Weights of a small mixture-of-experts language model, trained from scratch on English Wikipedia: 9.87M parameters, 128 experts in each of 4 layers.
Below are experts of layer 3 (counted from 0) of a mixture-of-experts language model. Rows are named router (the router's row for the expert), gate (a neuron's input weights, with its number), up (a neuron's input weights, with its number), down (a neuron's output weights, with its number) and show model dimensions 0-127. Each number is 128 + 32 x the weight over its row's rms, rounded and kept within 0 to 255. Numbers have three digits each.
Before each expert's rows: "comes before" lists some tokens at least twice as common just after its tokens as in all text; "mostly gets" lists some tokens that are sent to it at least half of the time. This comes from a sample of Wikipedia text that the model never trained on. Tokens count by the router's weight.

# expert 8
comes before: " the", " a", " his", " their", " this", " York"
mostly gets: " for", " on", " in", " In", " of", "In"
router:135131162158159172110170154145113084104131151153096111115110078092128194187100148123069158119130162109127131107152099085079104144149086084116183165188157140099080083093112117138121192128092109130194165111134199137113144183127126100108158188152164157099101097157157147106084110172143122139148167089138103158173087088129088126109111109131141136131083151171087173131083158102075105172173
gate2:134154105122124113125114120093164111147142083097112065099059151038088127161124083076070096126140108134149095144072079108123131132092069129123164133181114104099143179070190180135133190137091096117107138129091144175118097127115104115178119096153177094150147103156148083094127119117117116125090181153132086030168132129098116137081102094118195154136104096131104121143149129084107145144127
up2:127142100184142140111136093101160112163151163154173100133093114059137093106144161123140109129141128151112110084144120101130131168098091100143203121157072145135116172125182134125167095085137097116162112111125138082169106067087017146136133151082150130169108156114056135099111082148165088154123081179077135229127098081117112128136141121113182156113168121138104068116118124130138125152162
down2:147134173109125103113141181167173096190145111085156112098137135127088151024107152099103149124144149068172101091147161187146104144119166112100131204105210157139134104117105141121129162109128134161111096140162183153123134082184124160139135134124118141138177075156136140112157165127149108118087121072155027075165134132125145144133170108123144193167167114122143150120092136085104143093160
gate3:053072088104146050106123128075119128130144153089145109160140083114144164117149119134174112083136087130223141119104101173068160113103105175159185134067126172160133204127117162122147167142121125162110139142086127190099135167085121100095103089114145169109138098167110090147151103124120177149123105122129130171188123146153163126156175119112148097073153158162156155107125155088139153183158
up3:131151118087053143073169130144107095176091118125142138151149103145118185147118061156180110123164132148092149150059127065141133123149078134115104139162106074106158095183135105101128145114150094176111160122157107086086111121118159139155140146156147195080114134125211168129166108089114163167092140111161126131143102151081087107118125064118149134125171144072139123141185041094089094142146
down3:119062103093191135107112127130141096149140139036110162055135167088142147155187118116120146144130140142179127174119134105092113153150143094127113183166094127161088075175084168141101109133097188095148155133194124097113092146112139134171120124063147063070165066140131130110159075143136168103089145142123101121086106124121112100084138137061122165146125125147155143144135087169134157105192
gate4:153154211125151132127133154117198100161102175146147171178129070146150139173167027116092119130142110141144124150128092145153112181033116109135152105138111105148097115129095145126101116103110167145110132183112102146134090180073082107126110115153135112142215162165110102113129136170128100092151129162159109159084177062090097083132122148162121162121151125159125066124107108126126149131196
up4:078138184153105064123114060117161166098107132138182083180120087181143135092145182128129100091171105095101123101139110158108121092109058112103180125170138142090113130180099141124098128175127151095132109142119132202152080111121103093108100158101126058082129147107163107099149101139092090120181107111097130105087141161098076170158177100143123133083095126125092093186117125072095139078162
down4:186184149130089179124111168132169133141084164126088174095130177111151145155134156178166139172129123120097127124130109084142132159116167070077152145098131119136092151155152070151165105109125111189087115108165145119085157156157134134118151108097063106217182170152125211132120134126104073157066160118170128110149138080136155119145118102120170080098153154104098107063087139096145170137104
gate5:095166120121082127186125125100124132108083103129130068132110097040118121124110061080143117064154109158115136099088121147114098128129136168089129087142105156118168072159129116091128136164173138123107053162085148154145121183153061135169107138194132142104109113134218127136124132149162192116102173169139099120144147146167126171103163118073160137139200109121103134146142131205163120154141
up5:153130101166126078082154096152122139154090145125144110109087143162129163155133141083064115143118089156096121169149121127116062173087090109122170106125106155109187149080154162097085174099130150125167123142129113144109122209137141139128099134134096110140128078115082119113072084105146111096111184120151100141083207146094085130013138107144122116099087092103102064132143176118059125147126
down5:053171125160115217118112103123150079097194173133154103160109120109129139119124127158137191082139164133118088160084158093099172138160123135137156103134129130116053173101189160168108179137164105126167150146111181166097113174121087114116101166094131116183066167131092145155122143164127163165144153155104159124157145141142109158155117171147152135156060184141107148102080171095109082112093
gate6:095066103157181169152106148106066175132098173157149104103117091085141182151130118121140076085163132108120097178152131124089136113106092137099131120045139119109075174167093087083149097189114150157164070170119154152104072149111125073138168127191123125136154092129075090151131175089080135162083132073107116135164124147128140098187122104162114140071128140157099143096159100121143139154159
up6:134086120153104168150159098160179136130094117170145180097159146171094137164097114130102106166118142167170087135125111140125068104132082150133109035116118068120142173178135138095160126082116096147158118127135064099108166135092139101090119116088112100086188139149123236125137103072118111145095123132100163107104120163181117114088210116097116125127136157128142108090153196145076155094128
down6:131154162136124066120120159081138131129132155147120134080091131147085116171136083119121186189090105096121196112113143157109162134085136163149112136112085112085154116180136114156139183075148159121135063104083160093155116157173132136091113177103106156145131142088122074188062159087069095102152173159147147103144160102122113127142140208132163110125106066089149152139160142147140043091137
gate7:138168166090101136177090186110205059144113129088164098104110120082102132169138124093130139105176111094116135171080127156117119110166121122069151103201129084124128140093112110113111153173105103185090102089112085164121138145128128186117203136100167069157139109190125104162124123103105122117127144179160047129177168130110164125138117051166157154151146122096157129128080117107167124145140
up7:116127155178131074098088105099136126126184146113115091080110152099121113119181076151137081055116133057117157162185106169162114111181112135131113112149057066185100196126136180134107118126082126122123139156150088129141129102115159130100118063106106137065158166166171098077070172112127141185068163145168123122123134095121084127184143174136120092141098132116164120139158138141112099149120
down7:139144086124076188126121123137112094140088143077180106130062123157140191155165110148146150162163162162080149144142148169139096122108099086164102087137123153139130085138169111115103166106141160174108122095073136092144108174087158083143151111105126110120140135105136108147154108089074097140135132138101181102181164186181049100157111108218136152207125116146114113153129145091108199090139
gate8:166107119175112140120147097093163162094180158198162106136086108089119099035113105198139085141094160169122103124119140113129055117131080155186111137142161140125147112121121169081100132113137136161114083114142090123111122152092165134117134169183084109129099149130145075136164075111114119091076127149120087179088161100134126174174159113132193094137110122092137109151215132129160170168168
up8:182130192180163067118109110109154120159105153156188132156118095149148093172139146116125147134135165116139162130155174109150112227174129112156106166095132095148075146120140094177163155097104083126113106084150122151100127140116132124155081094090149139125087108120115157086065081140131131056142147117136097088128188148181102132181131180137151171121108121111164086095174159126183162090197
down8:092161117111129092156152088154125159110106127107154201063124071163151148138099160070123099142101179137110099152127109130126171105140208142104163101146083129096137144106092132136160090119154075146131147106157170157138127131086130167120093080144138160130113092125195163135088161124106084192197172079135109123165134116137140106085104138157090114152100070186167095070117140095119147074200
gate9:159113121138095108121102124099125126146095175126147133164145096095110127181104124132158094113160096132107123169065101114084162121137110138067124099076140144136070152134128113154021213145081106073173118110137098207107157125088097129110122184209126105136165074105193111142090193133150139142118154170105102112137153135115132133113149094153163187125167138115101151173167158129139121180118
up9:117175109116110133130148086141071196165120182076069113145144065126180159114119129130141128088103063105166131146116060137109145085078112159134172152159120176035123100160135142112112106111117117085098130150185178125106075135067059113106160114157103145142129112168111143129123162133111162086158168153110128094175100138048106145147128081087125119111130067144081130113110098090134128130137
down9:155067127154206156111095107096083157127154083102132118133122078052120064144104121098059130099087096102093159142124144142156183101162140145107099111108174119146139099108149125097083168109094187151185121094137181136081124143130158054110141162151097175090126134137128078133119141157126158073180116104134091055120130064099166137118112159131064129148108140092132107109129168090141120141171
gate10:159106148089103145072088178156134069132186200146154156146098109144157096154086117113171155138107117075150099169154098169090187073129179127152138100071066157129132131084119040163087149209117142126143094164114136140204104080103124127104119116133110095135178133166154138140113088134094127150181156129095100154130151142133128120154115070165098098133172142119153123168164120120144097127165
up10:134140101113185080160091115137093141154147096127115117152131121117172073148043142154061097146128092125063131103141118146087113112144109116126076189139165116164113157077120137200145227113069154108117145099099087141136096129134142132130179158108107164190116130137106062181075168139071137109124095145097129132158113138130120117075184135134104100150136107162145114103114161069122095189129
down10:126151126142202135114150079163127036166160155150131087139083136116061095145156157083161090101075124129149157121129116113056141159129149091117090185143183106154101145103179146065134196103140140129074121115131114143116129156169163134101119090153147091053143104167136088115154171150098142149092146101136119121178084175145122138106156111149128108170092131107217128111100114169176108123144
gate11:140107125114150084199110095145134071119136169187167115151098047142110118111131118087141098158146135119128169076090085145125163115115108123172128147149111146113136137162108044108127163172124099099061085138150161147199143169106075113167100205145099162167159079168141132146130151119125162117119124149088113148190160155121161171123132155204102144118140071106165168120168137152096144178129
up11:111129188118130147092059102137119160085103140095130086117196127062150075090170124109178133135166101099105130139134128149073120155141110098086146098156121155153178096110122142130134162146096131118070167133133102120101171034154153106130124112121183119100178113178057150135163137145111128171114106085176087129136144128150089173097142208077123066132174146070121132100139138138111090167102
down11:131096099137156093143093115178161152127175167165090129106041131147103165218193098124098150123135174113085148087115110129124111133198135173118138107103132116123100137156166181105151169120165167138181146092106103114094133183105199144124102172117101084105164144153154098169147158081147157138104168126142150097079147116119172123135079113115153111116070150162194135157126135046130110139101
gate12:099060137143125147122136130133119106104077115139173137116122195141110092125085135177135203180158172100110130096071115160163139124129136204155163164116116125101091121071101113055134136162087043106108132154149138152142155172147097124171108175133132062177172075112109106129086080142112121137117159190134115101106148117108161107143152174171189125104167137142119141200145091108143093120109
up12:194074142207134182143120085114114101144160113182053055149083123175166125120093126057134078081129149088103141137125111142142132120175102164156056133126112127164147107144127100133124136199175145099174081154122110119147140139137058153146091164145111090120111101141139149088065188151133183154088131149110128116106132126066181102172104124126128140122131153113158138096119086131145106082133
down12:103109145111160082113110116105130162132135079118086147140153153162161161073168113169125076094151168057160124113177127157174113176121172081127099158056168141061162118151126093156140094104132187112088119124128119078169074131169120132087155132131182099117082099165096090144105108138136129117129183145210148119131162138073152154113079114082119106059121153138190090117146118105083128105145
gate13:136119089111122167143153130124146109101116152132108113142104172090124121101084153092151043123172120139104172034178099131137117151095132179151197126175111109130049118126111167071096095187113154144155161110132102128232123098116141178147105137123136084104127129134109112202159136105088089157138144164154083127123179159078098084098126093103118127113135147096084190155133095139137168136139
up13:218090097181147166077166123119118154137110125089175161072092117111114118164132114185116154131182142099129091052169128164132116064098171172163139111142138107102150149143139116120161114068102125094126107166141151094108134099103178099120133149129129196194126095109184090120122090148119148119077160151118154143118143129159114103104135096087106155090054211189163116146121169144129129152119
down13:157082066101146114068144124108104134165098122146107107068088142160139153125091123170128099120147084095102100197183098128082130107165170083149126139131234087148103117159141126105146120123097146220107129165128140085092146180067173113095155121164076179134151139149158073133166109111176162159112091119124097088106163100155141101141146098132119156133147117170121106131135087117206138119126
gate14:100070122094139126187101115166080107114060117114164085157072110070097148105191134085073113147154157073138183144083078176073107107120138176146141156168163115055092142085167162088154176171091114106107138167144131142143158126085101103139143133149130107109092121156137091150184123112135137153073121118099114151142140157091194118071132108158131159093144162094099153147150129124146132185164
up14:134146067167079094112109140148104132114177069124147085067164220148162164145094114139149135199081125158190077118123156145120145113099155118140163107161169115177121178120173150118127165116138160145119109095113105112118144116084107159101137108149148117135112098105108124120068107128135106094122083170169094186114073148146109064110144122107142161138011124152113092117105134076170134088129
down14:160150117133092200063144162102144122182111136156135108144137150060117102085117092166118092053131137164103111176136158139122096118169138151159198121158129114046107158138135084146149059113148150110107120172195157142079153179088133068144128117138112114194186149136134066124125159127133174171121123147121170118081119114143139136138142134169130129102137122113099149224136086156169144118122
gate15:127077144113121162131150088080117119121111158177170053145104110068165099148081071128160124119181179119158157139166167185119139123112090110190159144129104106082119144131163201097113158165122143127143144159116144196122172191150060076125105155159102079124162105126183073103138095142086120117117149095093088109123151127174151120117153100092187153109085097113091103136164075143137124127138
up15:136120185106141136096172102115092128128125118108155126082198139128105160149088153092121141046138121128144117110116075114105124122143176129106097112191137115151113164144112164112059006167175137166166191123174130128166100165102148132111125107180137122146116134150107138076172124054141104126136136106137119107154110102126095131147176160138100147061103029121115097066111128154146143108141
down15:045079112162179142129139163099179182156110083130139103139136102142153166139089160132095129128133089185175107143161124123104176147097123138100131124189071086169124130127086138131121203116125076153136129139102177108091127091114163112097144130129173106129141127110101150104119102214098176131077083157159059106133084163149128160100147047116147119083125099132190126124080137067155141144124
gate16:116108147158114086196124136134132141165142143212171152138105125082138094150122124154127103170142091104112149153124164157086136164129134132169138111143157129131163074157075136151086152159109155141127139116101125168165078117093193113156124136203167133124161153107147123154126111160137121090122141098147091118173123157101131058134089109157095206051052091138117157162197131199073177141142
up16:133098143185207086117078179157094112167102226193124124123134116119082122139085096115151145171131121158090140080125231109126128156106077171157098109125127150099116147138147075150128095138107143072144122135147147149154156140190148114111144103163126119109121086134127141114133077128165115133175160138144087085107145119135158094155057041106067188125117132131145133096157116117094129158110
down16:154152167166100160136139106193122116119129084086158099189142134159100100105080184135126107130161122141129074129098169125161097083112044156115138168117160116142140149079067148168179148130098113131195135158127153200087139085168158159122147130162154200152119158123107162163160127119130135111114129156180072119157124136064107116142153175138166095119182099117085165082123152164064163136141
gate17:173130133112136182116152126129101129160124159140157120096062119129054120129168137124177148134186192122128116185182150109116120180107159168137151141177094113109101129110169197066145112123130156159105116186117201122094133148113172113091137143147091150158080097158220141155111120126135068115097089190147112125112156084121139118139128094124146152081102178091156126080115134142096177198133
up17:153089131111109162132190084172092070117132122140106129145156175117092137085157177108174140087117107164092143125068141115171117130125083108177088067116137100166153122106089130132124119085135163163158073141087171128165093090109157149114220141149133101091104103121088132117138181150118037110087139171154094150114156097134186131107134095102113112095128151184105183122179111114163123152186
down17:126127092083157087138083092080154200133168132195116148115096184113124061170177141143181151147169158151140147123121121149129125141146134162082104114130145085102104089185115125104107110094140131137103076086134121104118242133143150129078095101088105126153084130091157104145170110098166148071139086160145171095098128103089193097081104112136122098151115110101167101150085171142155112090158
gate18:078156142120070130145159151142120120179092108127140212125075092099208119159196143117112122123134128160150118100123128171104092143100109138112136162139163066143182112136121179124126156136080110149188152129085150160182120093068105101080174115151149107180141128165147078135144126112051126114104150096150119109089165132105198129063136130096145102122127175071120168099077146116103165161112
up18:149144089119151155104160080082087165160115151120158120063135215140091118140065097100164140079138140158113098088164088094183110132127145151156118153081137124151151097189158137200150109160122125108096148191056156062152161162108090098160093141088170131112142119046120150143132138152087098076145108086147139174089090135138155131095138100156166085105136154153112115079152122124110119149136
down18:115132129112094153204107120143080120157075137180121151081106076128124140130103055098144166115132163139177151120145147059192185142119163166122154172099139105138092122181134090117121173115111158118070148086141190178168122116152093140113068146109127154135100119170121093126094071131085122097130087126095135088119075133158123105114179151100150151195129103134163140077195129111082124123074